config.yaml
n_experts: 64
router_score: "softmax"
max_seq_len: 2048
dataset: "wikipedia_en"
Below are experts of layer 2 (counted from 0) of a mixture-of-experts language model. Rows are named router (the router's row for the expert) and show model dimensions 0-191. Each number is 200 + 40 x the weight over its row's rms, rounded and kept within 0 to 999.
After each expert's rows: a language model's description of what the expert responds to. This comes from a sample of Wikipedia text that the model never trained on.

# expert 43
router,240,147,151,258,139,191,200,202,168,134,141,239,231,122,197,238,158,215,278,163,248,219,157,175,207,202,187,306,256,201,138,166,143,185,203,234,179,242,189,155,135,148,172,144,180,129,175,261,167,207,249,193,225,204,233,216,180,176,164,207,162,215,237,189,184,162,246,218,190,212,235,211,198,257,155,252,195,115,288,256,239,207,215,190,206,239,201,246,222,192,151,214,190,169,166,208,250,190,231,164,150,251,179,194,320,204,200,170,206,161,270,185,164,199,186,222,248,254,151,268,166,178,202,282,160,195,194,196,145,221,175,132,227,230,204,199,216,202,197,183,187,206,118,173,237,201,198,186,239,232,154,175,273,244,161,206,205,201,232,242,166,171,204,182,230,160,183,188,242,228,190,251,254,222,179,178,197,222,162,235,213,244,165,164,196,195,133,177,237,186,242,171
Description: Numerals in percentages, rankings, scores, dates and coordinates, such as "63.9%", "22nd overall", "December 26", "(1–0)".

# expert 48
router,263,153,152,210,161,135,243,231,166,178,162,243,175,141,184,198,138,223,225,173,232,219,161,150,120,235,173,264,236,211,187,194,162,185,219,176,220,221,176,174,187,158,171,171,213,196,174,295,131,199,247,228,206,205,243,226,136,138,124,205,158,237,189,189,166,195,185,206,192,194,205,232,207,245,164,223,195,114,191,278,246,224,194,235,155,232,199,253,254,229,149,223,232,171,187,146,252,229,221,191,145,233,205,192,230,204,132,183,237,145,259,218,206,218,218,166,219,242,154,222,130,193,225,268,151,170,189,169,146,233,174,178,260,169,209,224,252,282,237,142,210,151,202,140,202,197,151,201,210,207,208,180,251,228,178,182,213,165,244,253,258,144,263,129,232,226,191,145,219,235,139,233,249,202,219,254,140,163,139,282,226,251,188,181,199,211,153,197,202,167,247,195
Description: Capitalized title and place-type words that begin proper names, often followed by of, such as House, County, Kingdom, President, Sir.

# expert 18
router,195,192,172,215,124,193,216,198,154,175,172,248,247,161,161,200,153,245,263,172,246,235,159,210,154,202,152,248,296,144,186,158,203,230,225,201,232,204,207,113,204,170,153,167,164,166,194,261,175,233,216,168,182,133,219,245,172,191,140,156,186,248,208,211,118,139,202,226,259,168,249,245,226,223,154,278,152,134,233,232,220,199,229,204,169,235,253,205,233,228,162,211,173,154,167,191,256,221,178,137,102,225,197,190,320,219,179,137,246,160,216,197,249,194,177,199,231,206,116,233,129,199,222,258,216,175,204,180,147,252,178,172,270,191,222,164,289,229,233,179,240,220,155,124,175,244,168,180,241,230,209,187,294,211,203,196,217,133,212,255,220,123,246,186,183,155,184,182,214,276,168,235,229,154,239,229,124,190,144,272,200,235,183,205,162,236,193,222,284,204,264,215
Description: Given names and name-starting titles, often after by or a table bar, such as John, Robert, Sir, Don, Stefan.

# expert 30
router,202,184,77,206,172,201,184,180,118,137,164,252,242,127,142,194,159,192,281,173,225,237,193,138,131,170,245,215,223,181,196,175,249,230,263,199,194,231,199,154,132,173,217,181,193,173,172,209,174,187,261,182,214,148,202,248,203,185,144,231,204,247,235,221,196,193,205,254,184,173,187,230,237,251,168,193,171,121,229,251,242,251,194,198,162,205,220,215,288,228,153,257,200,169,159,212,198,277,236,161,194,231,185,98,293,287,229,206,235,165,262,144,219,195,215,212,258,254,102,286,221,194,196,258,144,194,214,199,121,182,219,105,202,252,236,206,216,203,204,154,229,164,165,198,177,183,135,194,175,221,149,164,247,185,208,187,193,168,167,250,174,179,251,151,237,205,190,130,187,314,209,218,226,204,249,176,177,209,138,273,236,185,194,153,187,228,184,201,224,152,254,165
Description: Pipe characters, dashes and blank cells in markdown tables, especially row-starting bars in sports, election and chart-position statistics tables.

# expert 54
router,183,163,165,202,178,143,207,215,185,191,114,222,241,117,201,229,151,211,264,227,224,246,186,182,145,263,167,278,231,157,165,160,168,193,239,247,220,223,239,178,172,142,191,201,175,175,235,257,166,206,235,179,224,171,230,287,155,160,158,218,178,188,220,156,169,175,209,195,194,185,254,266,262,281,167,204,175,151,211,244,204,221,239,260,196,186,219,176,254,251,180,215,224,150,200,159,256,194,272,214,200,221,158,172,266,255,168,193,179,153,205,206,228,188,150,189,202,246,147,208,170,174,229,254,155,168,209,166,139,154,165,139,241,204,185,223,210,217,195,175,162,199,151,149,241,148,203,194,233,210,160,222,250,248,134,172,237,152,269,262,194,109,252,173,185,130,169,186,201,163,124,232,237,195,250,198,185,157,175,258,221,231,195,177,177,194,202,176,225,166,222,148
Description: Digits after a decimal point or comma, whole numbers, and units in measurements and statistics, such as 92.3, 000, million, km.

# expert 17
router,178,138,114,231,155,143,205,182,177,206,155,238,272,159,111,211,181,271,218,194,172,222,197,114,159,170,208,263,194,183,200,212,163,212,251,235,188,208,211,200,156,162,227,240,196,190,199,190,147,203,242,156,227,167,189,234,155,182,137,191,200,226,239,171,152,186,234,295,216,193,265,234,231,220,181,203,132,166,198,253,279,202,208,166,177,193,238,267,200,285,110,212,207,192,155,191,268,209,193,144,141,295,209,185,241,225,177,168,226,108,224,204,223,192,138,233,229,289,124,247,219,166,201,267,219,146,251,192,195,225,170,180,269,197,191,219,238,250,162,166,235,179,154,194,214,143,165,176,191,234,190,169,227,210,187,227,243,210,236,258,210,194,232,147,200,140,243,196,165,286,187,206,198,232,238,142,130,224,171,264,202,217,134,90,147,230,202,213,221,175,258,176
Description: Pipe separators and party labels in election results tables, such as Liberal, Labour, incumbent, hold, plus pipes in other wiki tables.

# expert 7
router,279,203,131,269,128,192,231,216,174,192,140,203,231,141,210,207,91,281,232,153,233,260,181,234,173,192,238,258,256,209,226,183,214,178,258,248,238,218,164,152,209,103,217,172,187,164,161,189,164,217,245,161,147,210,219,235,178,163,162,164,132,244,230,169,185,180,228,228,245,211,192,268,194,222,190,265,148,138,256,243,202,179,221,188,192,260,158,205,225,236,121,232,218,191,186,154,264,262,225,160,121,260,171,179,218,230,210,212,216,122,245,186,246,213,197,169,228,259,174,212,143,187,213,215,136,190,210,188,171,231,203,174,248,203,183,184,248,204,196,136,228,151,176,187,206,177,178,166,246,206,176,172,228,163,221,156,205,190,261,251,203,185,233,164,212,158,190,170,204,200,141,238,211,234,255,210,132,186,135,192,258,174,166,192,161,203,156,189,265,207,226,188
Description: Common nouns and adjectives naming fields or domains in expository prose, such as social, music, research, food, political, learning.

# expert 56
router,203,198,124,207,214,164,201,218,144,187,115,229,247,138,158,205,123,271,246,181,211,249,192,172,158,176,202,257,234,224,188,199,188,232,203,250,208,232,193,181,185,149,220,215,232,242,201,172,166,223,254,133,181,171,195,273,205,203,154,198,152,207,239,223,155,219,257,233,172,209,234,240,240,252,117,249,178,166,200,226,261,183,194,212,233,198,251,275,222,244,144,169,191,157,176,207,214,197,260,171,168,229,167,125,273,272,178,176,254,167,204,141,241,204,221,202,230,264,146,258,190,189,223,270,225,186,308,155,175,212,184,188,209,227,165,235,181,264,166,172,225,150,174,188,198,174,190,153,215,239,213,158,230,244,155,213,177,231,224,261,226,206,253,190,163,102,139,148,198,186,167,241,196,180,292,209,173,183,171,232,253,226,176,156,194,229,212,177,184,148,219,164
Description: Table cell bars following years or season ranges in sports and asteroid tables, plus final year digits and season words like summer.

# expert 53
router,196,203,155,222,204,115,252,191,151,206,163,271,203,140,125,201,146,210,241,133,217,195,217,215,190,218,206,222,212,159,184,191,202,236,251,213,191,188,231,189,164,120,176,184,220,198,215,214,200,215,215,214,220,155,165,267,196,162,173,167,153,254,216,195,151,165,242,228,193,176,220,258,254,232,168,229,207,179,212,255,254,193,242,243,180,215,234,193,252,164,203,208,187,150,139,169,213,174,202,170,183,202,226,183,272,234,128,102,247,165,228,198,218,206,184,141,221,262,161,227,173,170,206,268,169,198,211,154,170,164,157,197,200,226,169,204,244,266,147,149,159,219,147,196,120,216,102,161,219,166,95,179,236,246,212,245,314,203,233,250,245,150,232,147,179,172,121,128,209,256,224,243,237,219,310,147,151,177,176,230,162,230,204,196,126,231,168,217,182,143,221,186
Description: Opening parentheses after place or person names, often before Persian or Arabic script, and transliterated name starts like Kh, Al, Abu.

# expert 19
router,218,197,109,271,175,199,154,238,139,206,161,242,213,59,196,196,160,225,259,176,244,215,192,154,190,232,183,253,244,186,206,186,235,188,188,226,197,212,195,164,162,196,234,149,184,167,145,207,141,259,222,129,170,203,239,222,172,196,177,154,158,204,215,200,149,175,266,208,171,236,211,289,205,200,211,254,195,160,284,238,237,144,219,202,177,260,175,146,214,248,160,233,167,170,167,174,230,213,208,179,144,259,193,209,218,178,202,190,243,161,187,155,193,228,166,130,282,223,154,194,168,160,191,259,148,193,239,170,206,244,165,142,263,212,170,177,229,261,195,129,212,211,145,224,209,199,153,159,212,223,118,212,217,205,214,220,218,230,253,191,207,179,250,167,232,195,150,200,224,222,204,298,229,224,232,200,122,228,169,231,229,216,159,127,187,210,107,211,240,215,239,166
Description: Opening pieces of split words and prefixes before a hyphen or suffix, such as non-, multi-, semi-, co-, "ar|rears", "wonder|ful".

# expert 12
router,203,158,174,273,157,174,234,169,120,201,158,223,197,140,127,246,128,206,282,167,206,264,224,192,128,224,202,302,239,174,171,192,164,198,258,203,208,260,258,166,151,141,193,159,194,180,207,199,143,200,269,169,198,181,202,260,171,192,106,170,203,200,211,218,160,163,262,207,180,153,193,255,220,242,164,222,185,202,229,270,266,192,267,211,163,183,203,191,222,221,189,240,233,108,146,192,270,246,195,170,159,262,151,171,245,229,129,138,224,158,216,148,204,232,197,189,304,242,145,237,182,199,217,265,253,196,190,171,145,203,241,194,209,255,219,220,194,207,203,169,193,212,155,161,175,199,153,215,206,231,166,132,277,231,210,220,202,166,199,272,235,167,187,187,200,148,179,185,209,239,167,282,218,244,272,187,205,175,195,227,170,183,195,131,169,199,152,193,255,125,284,151
Description: The word the or The, plus possessive 's and its, usually right after prepositions like of, in, from, to.

# expert 38
router,196,166,125,194,181,117,222,230,175,191,163,268,181,127,117,246,158,241,278,233,162,238,195,201,148,241,199,273,223,215,224,155,148,209,254,201,203,234,257,202,153,185,209,197,170,221,215,220,168,214,236,152,182,154,248,284,194,203,111,199,170,257,215,201,174,168,235,201,160,209,198,215,265,227,159,249,173,145,212,257,225,222,222,231,183,222,232,203,188,195,169,212,200,163,140,223,208,232,220,201,211,200,173,183,229,211,161,134,159,137,225,167,231,132,192,206,209,254,187,298,180,162,244,244,180,151,261,171,148,202,182,185,262,179,181,248,195,201,211,143,158,167,130,181,212,161,179,223,249,241,195,207,232,262,155,200,189,164,225,220,197,159,237,145,165,141,202,183,171,186,136,204,252,203,278,182,168,165,131,262,236,209,212,168,207,239,191,228,209,188,236,110
Description: Function words after percentages and counts in census statistics, mainly of after "11.9%", plus from, between, both, all, among.

# expert 45
router,232,177,194,258,161,172,199,205,155,137,165,232,258,89,188,257,168,206,272,172,241,218,170,198,186,227,224,263,227,208,124,159,177,154,207,198,186,210,184,204,121,152,151,175,162,122,184,281,192,207,231,171,194,146,225,237,163,156,151,200,191,211,240,185,184,152,272,239,211,184,257,249,232,259,166,252,184,118,243,219,260,212,230,213,166,219,160,307,205,203,184,235,186,164,185,136,193,210,228,161,144,204,184,188,281,231,190,165,224,172,211,151,189,175,187,224,269,234,162,269,183,160,203,304,186,201,195,160,103,210,187,158,232,199,168,208,179,245,188,157,152,210,128,201,234,184,191,213,217,240,168,166,269,220,162,253,231,207,228,243,188,198,192,145,180,136,229,222,216,201,206,234,225,211,184,183,177,228,167,248,217,231,183,146,224,190,134,197,213,175,273,168
Description: Number pieces, decimals and dashes in result tables, times, scores and percentages, such as 59.72, 2–1, 44.2%.

# expert 20
router,195,179,165,242,186,127,227,155,152,218,148,258,225,168,128,230,141,208,244,160,218,222,213,220,170,199,233,243,202,190,147,176,152,242,244,243,199,221,211,175,139,107,216,177,180,177,157,209,147,233,229,174,206,163,163,249,159,198,159,180,162,248,206,184,158,147,245,225,177,189,269,274,223,223,207,185,182,163,220,258,205,180,192,244,164,177,247,192,229,221,196,213,187,154,142,180,263,233,208,147,124,218,197,169,292,207,157,186,209,170,190,144,209,178,190,182,230,259,139,243,142,193,200,293,158,202,227,129,179,212,138,178,236,226,210,182,219,269,185,145,197,179,140,156,235,157,109,193,204,229,146,188,238,220,180,187,260,175,201,292,196,173,227,132,194,159,139,133,215,242,169,223,229,234,283,173,166,186,145,244,173,234,185,122,164,205,204,190,253,191,223,158
Description: Opening parentheses and table cell bars, especially before records, years or country codes in sports tables, such as 12–7 (5–4), (FRA).

# expert 60
router,209,178,117,267,132,175,188,207,173,227,142,280,188,152,80,172,137,211,228,173,236,218,179,130,188,246,202,223,251,172,214,180,163,180,224,226,186,232,210,137,186,149,226,204,165,202,187,245,171,203,208,178,188,163,187,217,194,193,171,198,146,205,240,214,159,214,173,245,176,171,264,207,266,216,174,266,161,153,200,260,184,183,241,198,186,236,201,206,226,195,197,231,244,112,177,213,270,205,233,147,115,243,173,180,234,249,135,215,233,156,256,200,226,201,162,179,245,262,145,228,185,200,202,259,217,228,186,234,137,219,207,167,257,214,235,210,219,244,135,135,224,220,138,166,174,150,156,217,188,223,159,170,207,189,190,147,212,202,146,197,256,150,212,166,246,181,204,160,216,209,145,221,218,261,227,184,198,191,177,253,205,236,191,125,152,204,154,197,209,177,284,106
Description: Labels, bars, colons and prepositions in infoboxes and succession boxes, such as Location in, Preceded by, Succeeded by, since, until.

# expert 50
router,214,160,168,231,127,158,220,164,201,161,163,221,255,87,145,244,184,260,262,151,215,272,189,187,169,195,156,273,219,135,146,166,142,218,236,217,202,196,199,151,149,181,153,187,198,151,171,256,186,192,254,211,210,141,234,271,156,152,146,205,206,204,268,201,183,148,215,243,173,159,247,261,201,259,184,214,211,168,232,265,218,219,226,231,157,230,205,238,217,201,135,227,231,154,173,149,244,197,225,189,168,207,149,149,299,227,199,139,239,140,244,220,176,220,187,211,233,286,144,250,173,170,171,283,229,221,215,146,168,215,184,148,270,195,180,172,193,214,183,164,167,209,119,126,221,188,200,213,205,234,164,210,297,194,130,210,254,173,210,268,184,185,222,176,184,156,173,163,264,191,185,214,242,213,190,193,180,135,141,231,227,217,177,152,198,196,145,141,222,164,243,180
Description: Bare number pieces inside coordinates, catalogue numbers and lists, mainly minutes and seconds before ″ and ′, such as 41°03′25″.